Weights of a small mixture-of-experts language model, trained from scratch on English Wikipedia.
Experts: 64 experts in each of 7 layers, 64 GELU neurons an expert, 8 picks a token, a shared expert of 128 neurons.
Training: 272M tokens, 4155 steps.
Below are experts of layer 5 (counted from 0) of a mixture-of-experts language model. Rows are named router (the router's row for the expert), up (a neuron's input weights, with its number) and show model dimensions 160-239. Each number is 500 + 40 x the weight over its row's rms, rounded and kept within 0 to 999. Numbers have three digits each.
After each expert's rows: "comes after" lists some tokens at least twice as common just before its tokens as in all text. This comes from a sample of Wikipedia text that the model never trained on. Tokens count by the router's weight.

# expert 57
router:491527507473491446490450493483494504537528502472528534545448538557432593517484514562507466571463461547536517504460464509503537491499528506515569489549495568392470476482571490484608525520527519524457542509478466531543500525488439466513457505
up0:496489453463554469488502401438385414445514440514601492504511559508448548499530574494513472431552514538494497439560502478429496435479455556565522481507484495482495483550471529436574487484556519504478523450523488511498563467433492479465464431
up1:540517499488498426472521564511455497519497532413552507529468591504524479511464545518422413502503560576479611442441428496494470508522458491495514504461487465470503553468533567526461526499564516533516494458581443464507497413528444585533515521
up2:485516515458444485472416520536585529523508488518516505535480471496500474499490436414502511406496434503463502561595473459494475553499517483477516529535516480513449534513493469482474480485549455538467558540488473524503429510550512578520482521
up3:431475497511512557551482527526451596528511461526486525474504495548541519508393482520494454478469493483533530515448439493496517537544559535467502452521523507467477517482464517483463477373490497536502470445537478494551507542470533463537530439
up4:511462537453504507492547502573569533554532472486505502467579483540520530567557537549569466434539443478485505491436410527425531487511527449521522573575534520534490504484480465456489493442451536537506470419513484449487484521486524462558572487
up5:501410587510495528458481556549428526486448486481553500469492448517450518494482527574509506507479507482546529526487480527475581510470570532577518452535569451452501475479570480511465582509523516444538502547519492530545427489527444497493510493
up6:519474555528515513497448538449590523479524506453493433548493566483430550516498489500450539546510509452574479514446420498508489537536489501482477426543519530457479511458520576521484595402575488561580503473473515589587488489494528497490520501
up7:446444458451584553533430457483509457596456495485551497578543464552530517500490521538576488477494442487463462562508529521461457404456588471510470521563511480452509450509518435478526478493525495517488509591521493523435459472498524479460453569
comes after: "\n", "\n\n", ")", "-", " |", "| "

# expert 37
router:453502498485497500534492528550476500464494559484532472561476567532447526501494598483530483525488498518541481455545480475496534428467527506512556525510507567509510481498475521443495483474525544512446538518461445538517451543505513537503451509
up0:450485552533511492511495478484501476441536489474561467467487545508609498486458540442481480520430503567540489439515496410553502458512512417509463505514537525524585464423435518491489431509519497554524578467485513545489534499488532537488415434
up1:509514516497443535570467475526557484481466503524468494498554459430482442502547567524522465467518452490482519552500485528487443499434549519504511507554490485537516541514496529460476521470530527586440550530475508472569499445512439531450446507
up2:508516486515520469533515496549490533444530519454545451475453528551457477464469514436446519468507471538542436411478520519561558509487527558497480460552438517503535488453434515443576556458512515558484538434474547462546487434524624529435490484
up3:464487473451491562484451543538518533453571518517527545502572491494447537505520457516608586501482434480555538465528530497554565531473427503517464531508479472511492535488507436498462501478518541472417479492480540475517498558412531542534539555
up4:472523460514489462519488480531404517525441552528461473547479484498478481533514492513520435541427563463436517517516489494519495490489627493471462488465495441513523487537458531466524512492496495586383440517444502520504476485456468461486513455
up5:501436567551559535621479552540498486436453561534520497553520511424533505546578553441546494456419517475524503463481443550487464500496444488469496582560437555483467537503507502506489519495475562539505601453512471474509432505522489533508482502
up6:547530541440495534549468422500459482486472525496581512504429546535460459559512556524550535523440500463531553500528511570534489507546469582542511560466517497546555446555528481410470509469493505472469519472525499536496583457498490505557604531
up7:503493485538452514520467443459522542458457548560495501447459555514505473480470515487484517473484537463558465438503491499452545513467537391486444508515393521495501481520489507472517530551459534503493487449486561508522554466459429579533500517
comes after: ".", " | ", " $", " R", "I", " N"

# expert 25
router:505483484391538492506494475587491472482486525454505510469514464517483577559450459481457481504423493465530469525517444605447484506496551511577530570481483538555435522589530509508500555536525503559473464460557512499468537602478529592509500492
up0:454532388559571469496527489541581523486448529403505528495581533551483537514563513542469483558519538477545507456561477465525522524464533519438481463439487517566477503547513525484489477453511483540467479514540477454492464580485535575494505481
up1:494499522544520520503429440472489489558485495486492449479441471508471421572580511474584490456507512478545495552478492571432462512484564531473553491577550518499502405479396504539539468471524505560500520511478538495539556533445481498491455496
up2:477554545485496521464466442511514503532541464479520493464501571499518556487515500519510543540461484485492542437498503512505529570448488453479500503594488565508552485534521543535522549499525466523510501479443461455582555485414488605481591444
up3:526487450486500451458522546533483481476529505495521599491451528404484549538511553492537425473452465513413359544557481490500453458498458510562485515546509446485502498460489460533472458569519450468509520510520503509438518553480513493480507544
up4:493589482546512453471463476516487445477473555441575544591484468452484474591489474502494507499532473523577439451466416505488526511564522526487494522579472510518463522453495514539474534505463546512506516496400485438489470446452508447462503460
up5:566523569436445492521495477494542470478531527454610532495531542475445506591461530448499561521487535482511475523459539488492534493498513534467534562501611468590560503542553504560475454470465482524490531492484468452561508485538564447542447517
up6:522427482503555534484501464490482427446438485455466480502529471509504551506418551514525443448402508480562456479461544433523547429564496478516430533556526498439565463449554501535464523447537524560482533427552455508495558509502469474527491560
up7:521450507597536529511470518557524517458486423545413490469464526510456479519498561500503450463571465499513513474513483460519527483525541532457504486492510571547482520579524429486493508522584499510477497541511475473504477590494481538484507508
comes after: ", ", " in ", " (", " ", "1", "–"

# expert 15
router:432592478474480472534555484512508501513491564476522485516533501486434481447446463437428518536438481540530540500559451563485517552448546448508469521496378444490441485526530479497546484572556498493454493487515526469516535493474549565497418490
up0:458471504512517470528496539568468505462478491562504532581540458515521526535512576471574499600455524544551473532508504495450446495506517470501424459484504534482437551505529495596575587462497595511557548480456510433542510595419516487504484506
up1:556520439545483481559570565451528477485584459518515546444557548479457485494591470519524549466541529436487491553486536481545473480508467507497532523511476504560505423548495482630541519517507554530414519425523535458450492540502511428542501542
up2:573502471551529453475498488520591484562518520435601441463474481442522502466463533479467448485545475482502468475498510506577507513516554487513492507554476499523374556427567507549489516524465512528512485546532441489549492454536544542573401482
up3:442493514504451500491562501496486485481538510524555531521517527450496442487488500546481536508485482548613474465470560602515438510467502518529477459544403523432476460503523528515504534572505527559497472526533485546534396523460455515463514503
up4:514589528536552544554460463465509552513532425484500546459507479506438506494459506447502616487535470527527481462601483480525501506544551518477574485453550529570512416497423484472518483555524503491528532606440523430472461460427503500499545534
up5:495512435568397509482520508592559534506495483477574559565554550527517431454472520486511555571380496554542473515499504485505532512494472569452515525495490543452526475485496486608507558545512502525469487524480557532508467496501513532521510535
up6:527475511476547452512532495561506490446525488515475526534496526506529475509543456541456568449508430515542478461479510482451463506510561524457528523451523475551466531576498497451508507509445418500515437545512544586569494550511550507476469506
up7:505466426488510479453469486506502444480554491501496447502452509481543468504477523507536610502511544516515476432461536458552590600495496535516489501533531426516476468499502463542514433516566480488445523494528454427528509488571555452586507490
comes after: "\n", "6", "3", "4", "5", "7"

# expert 56
router:507510556490417464498557521486509478402486522489528465452517507443497498499447526437483465527401495507469535456572459556502513393509555532546545528518505523478435523495524486492503533541495541513445479467550531546491513491490467570520469522
up0:473485467509452553455493514481540525422559511440415551504496447488465458552513565561472473569471456503500512548543532494548522542458560546545522511466600426505467462510482440484567464585516515515481467516582564472533471403438516504502523497
up1:493485436482493505512436483504450445493535552460534486514520468500550475505530516484491511474573504522476483458551476563455497487458516420545489499549453509441470519541476459490469536519492491559562543469486536575574498511472519538473495457
up2:528562436534556555531452620586575502527474431478542454511536501492508528521588515514487564527536529524512505517521502533511470568432459484462534536541499455456511488510555469562508485574519502503536466526518526491509448565450517460535548441
up3:562431515454452450461514568501468523511451460473542514453591503547565483482492570529485572497419479489530430536499501482469509535517536577501521508505497545522451493503524528535526565552466504471533523526544552525500486523503568495498519477
up4:470530584464455426496531501487515580498517484518527504525479493470557525493503498523472439437456479489542500561438490529480438511500541523530491464520506499487536481536514438478507474595532485554424488505443453469512433565563508448519446551
up5:502485450553484440429526524489481470509543537482569492531512542472519489491588555496480511528485444420446412432492512503581518543611539519494499582514425429497482502489515497515524449582521530496524508423557484473429531510585539476516517488
up6:563458472575518465447376523484464478507550522501491480491544520410478535460524454537523509502483493525509437484496516481530530438475523439555515497548507457521472424464454485531471452477492526521527542585539534487487464465491443548504431453
up7:476474465493502493443503500517490519419478532530436509488499465501492417484520469453531512502522527477508554483476488529342501481480521460551478567491532538486539553522549574508459528547484574489484485458434565529486445507515515479492485491
comes after: " in", " of", ",", " University of", " In", ", in"

# expert 60
router:452454479452516532519455556542524479561642564510551572487497564494414488512466527479489515513427504474570593515477482543508552541462515462502468547513438497486451563562600546483553538514530493522481493507527546528597512553500524501494473528
up0:477498520563472444505535534491525518451485517505542519478461473488524428512497534474481488432540542469492519503534456497477466545557505553507521517486518498580441427505512488551515562335572485504489468494551485504549441566530583463409463459
up1:543535514506525524558597524469474526509515536523477462467443540523558522529517502519435533571526524484463490518504447506446498433498519513524491486356510503476475551554456526497453562526423469490461519422503560484482441472493509551461523510
up2:451470514556484575482450532455507440541502482535458552467570502514499441540472467514504470520510435527470463514541409519495574497484482441543534525509495504524499437614547512474498409562461535510452500558456474537457542501514540490479554586
up3:431478571535557443558537556505477488527466507512474442503548505506468491535448516540482499482518504604516449496618460462439509526463530469532556484552450521517584534468482528471506526488537564500574536516458512535458472509490497457511452514
up4:453500434472459503514515491503532531435522488491457413511498521515481537467539412573470536461522454419443590470494404513535530523482556497517433524480497456496474531478553507490478514442504481513491539485537536536476532482541438433472527472
up5:485483548519579575485435527507460509469518498448484476590506575453518538487482484499395498489507546486520558492504528464486499452541503531543431484523453466592407517436515582495604523428504458537534480554550512505517512497497454503528553583
up6:469500469534388463500544545548515499480535504544415478512440451506510565485573545534432495486527487516540520485496512510440512454500519458500449449417526534522494557524477494502626491451550474505456579466481576494483504582464530514449525462
up7:544517503534421560522496597485504510475495483481511560585504518474484511559438565459517521467543470514502588496513520506473498472500523574517546532504553490497478496586594519519519459464514532455415464470467565489514512479494513443520540520
comes after: " |", ")", ".", "==", " |  |", " =="

# expert 52
router:442512502512514480556504521520532421493579521511493582515373524442453580437478580490513492510481461482494545498459449539479456533532507522515546542514508422525533468406568522498563429480502466518472493442477538509532490485425523491564504527
up0:566518467437576477573496492509453507478496528531520483486473540486541498503442473420489504426481488447482501452503470484458512493494496451489537538484424516463552486458518459503522504424524467516501525498596539531481535510473557523445461559
up1:546508480519574599457564503441529495487492451466523490463498489540443504402494517465514481524541533564500461476430489521516524537496481503508513562545513464434447459501460487512517496499503519448474481489479455498487518459590467464563478535
up2:530452566410498467511506569536466461433516525450531478529555515546578486510451507511503477523511477493520551502544487565484514534498491459446511486507541425493501505465568487478515514523603440450554467521493437463509554428556517493490558516
up3:466575523609496466489448514497486457492539512531432549427481467610469520520538489481406553523508434533570575435524532523548528453490483536562505533544489456472509464439496486432491477498457524493478489443470543532513542492522484503516547471
up4:516533527564442526495467525535510420502542484480526444490444483514473585555556545489517480536467500546516513442507496566502491530537497485518502536458545462575477466468559487451561506506503472596527456479562432470478510478495470520559485557
up5:464519511429522460525533450453474441492505485533564501565536490519425486472523501483520528485566526476560538597490439490468490440486534521513549450539446437498478496446509421496487519516482481503521508520541484504504499480503485511493560510
up6:514507570448523532544479510537430453541484495523479439564460529527478590539521519539510467531512538543496483441413488454504509396449541475527443535479458506538599497496444532498492553488499550496487534529507481522508437525482498451498485620
up7:536472422490579410546419499524500515505484523488498519514545525499477547416494482439492499491518524526504450603535548477440507497550433514543432517515475497487479499576524475556508518556443433596512498518529509507536538442525516476503538461
comes after: " |", ")", " |  |", ".", " |  |  |", "% |"

# expert 18
router:501570537509538447503506510547480492411559527428504495419456529519511513409499638511565406542471441473569596481492489493443453482499544514640507563522514501555482470501533487443577507441562494463518507466575491520516483528465510580511497464
up0:513529473525534512454477420539552550451545451459528483480519447466495565594509423521543607518465421450482521500462517515529474463488472488452501567524504488530460493476514423462409525485478486420409496500492538480482522594446444598403432502
up1:470418460464491475554483477511546492508425552459505472538484521484539510513491509518467488548576492608594507541504542512542506535557556494434594600414532527555474543472473443457491548468488502437486408538524484502477468472483516538513465534
up2:459423559437539457467527554540524485521520453486506515547525538463599483383573467477510503504431585532532525519473499488508474484506409413556472520540491534487472445511472485492494532517510465463420498424557493467455515503499503504514477459
up3:464409499523481479435517502475446539505513586499487548528517502495488564556509482490567482530528526483457388533515465572487538473509465437554531541513570457469406522455505534549471469607502522407458527424497500472573490497425454501435435497
up4:528489516514508502520513520494543490483515546507396492461478493442485497503483448485468519519541420484584494502586545470462525483482507508492541464493565475506485489518471505514558513512546533443433455488499487518476534513507458519488549506
up5:478413519436509472485439458452528520514532525513540482495546558528433582537561478469494500528456459441570575513478564514480506461530498482457601517517523488507540505475525498497514596503542532531525493486513550486507473537541573575499497475
up6:465411470437463410536563463536432511501511486532529496464447536481478449521521437610544544535447457576505556489511561512500503534454491454517560504514512482467508489484488436521591468493484549516494452469442532508511499527448555537500497476
up7:507523505428591505463492458470503450586524562471531503531488564427498480525554474468429504471482452500486551498462454510498490441481440455455496539607474501497530591451489511542530479484541491532510558548486513467557519505518519529524496451
comes after: "1", "2", "–", "8", "88", " | "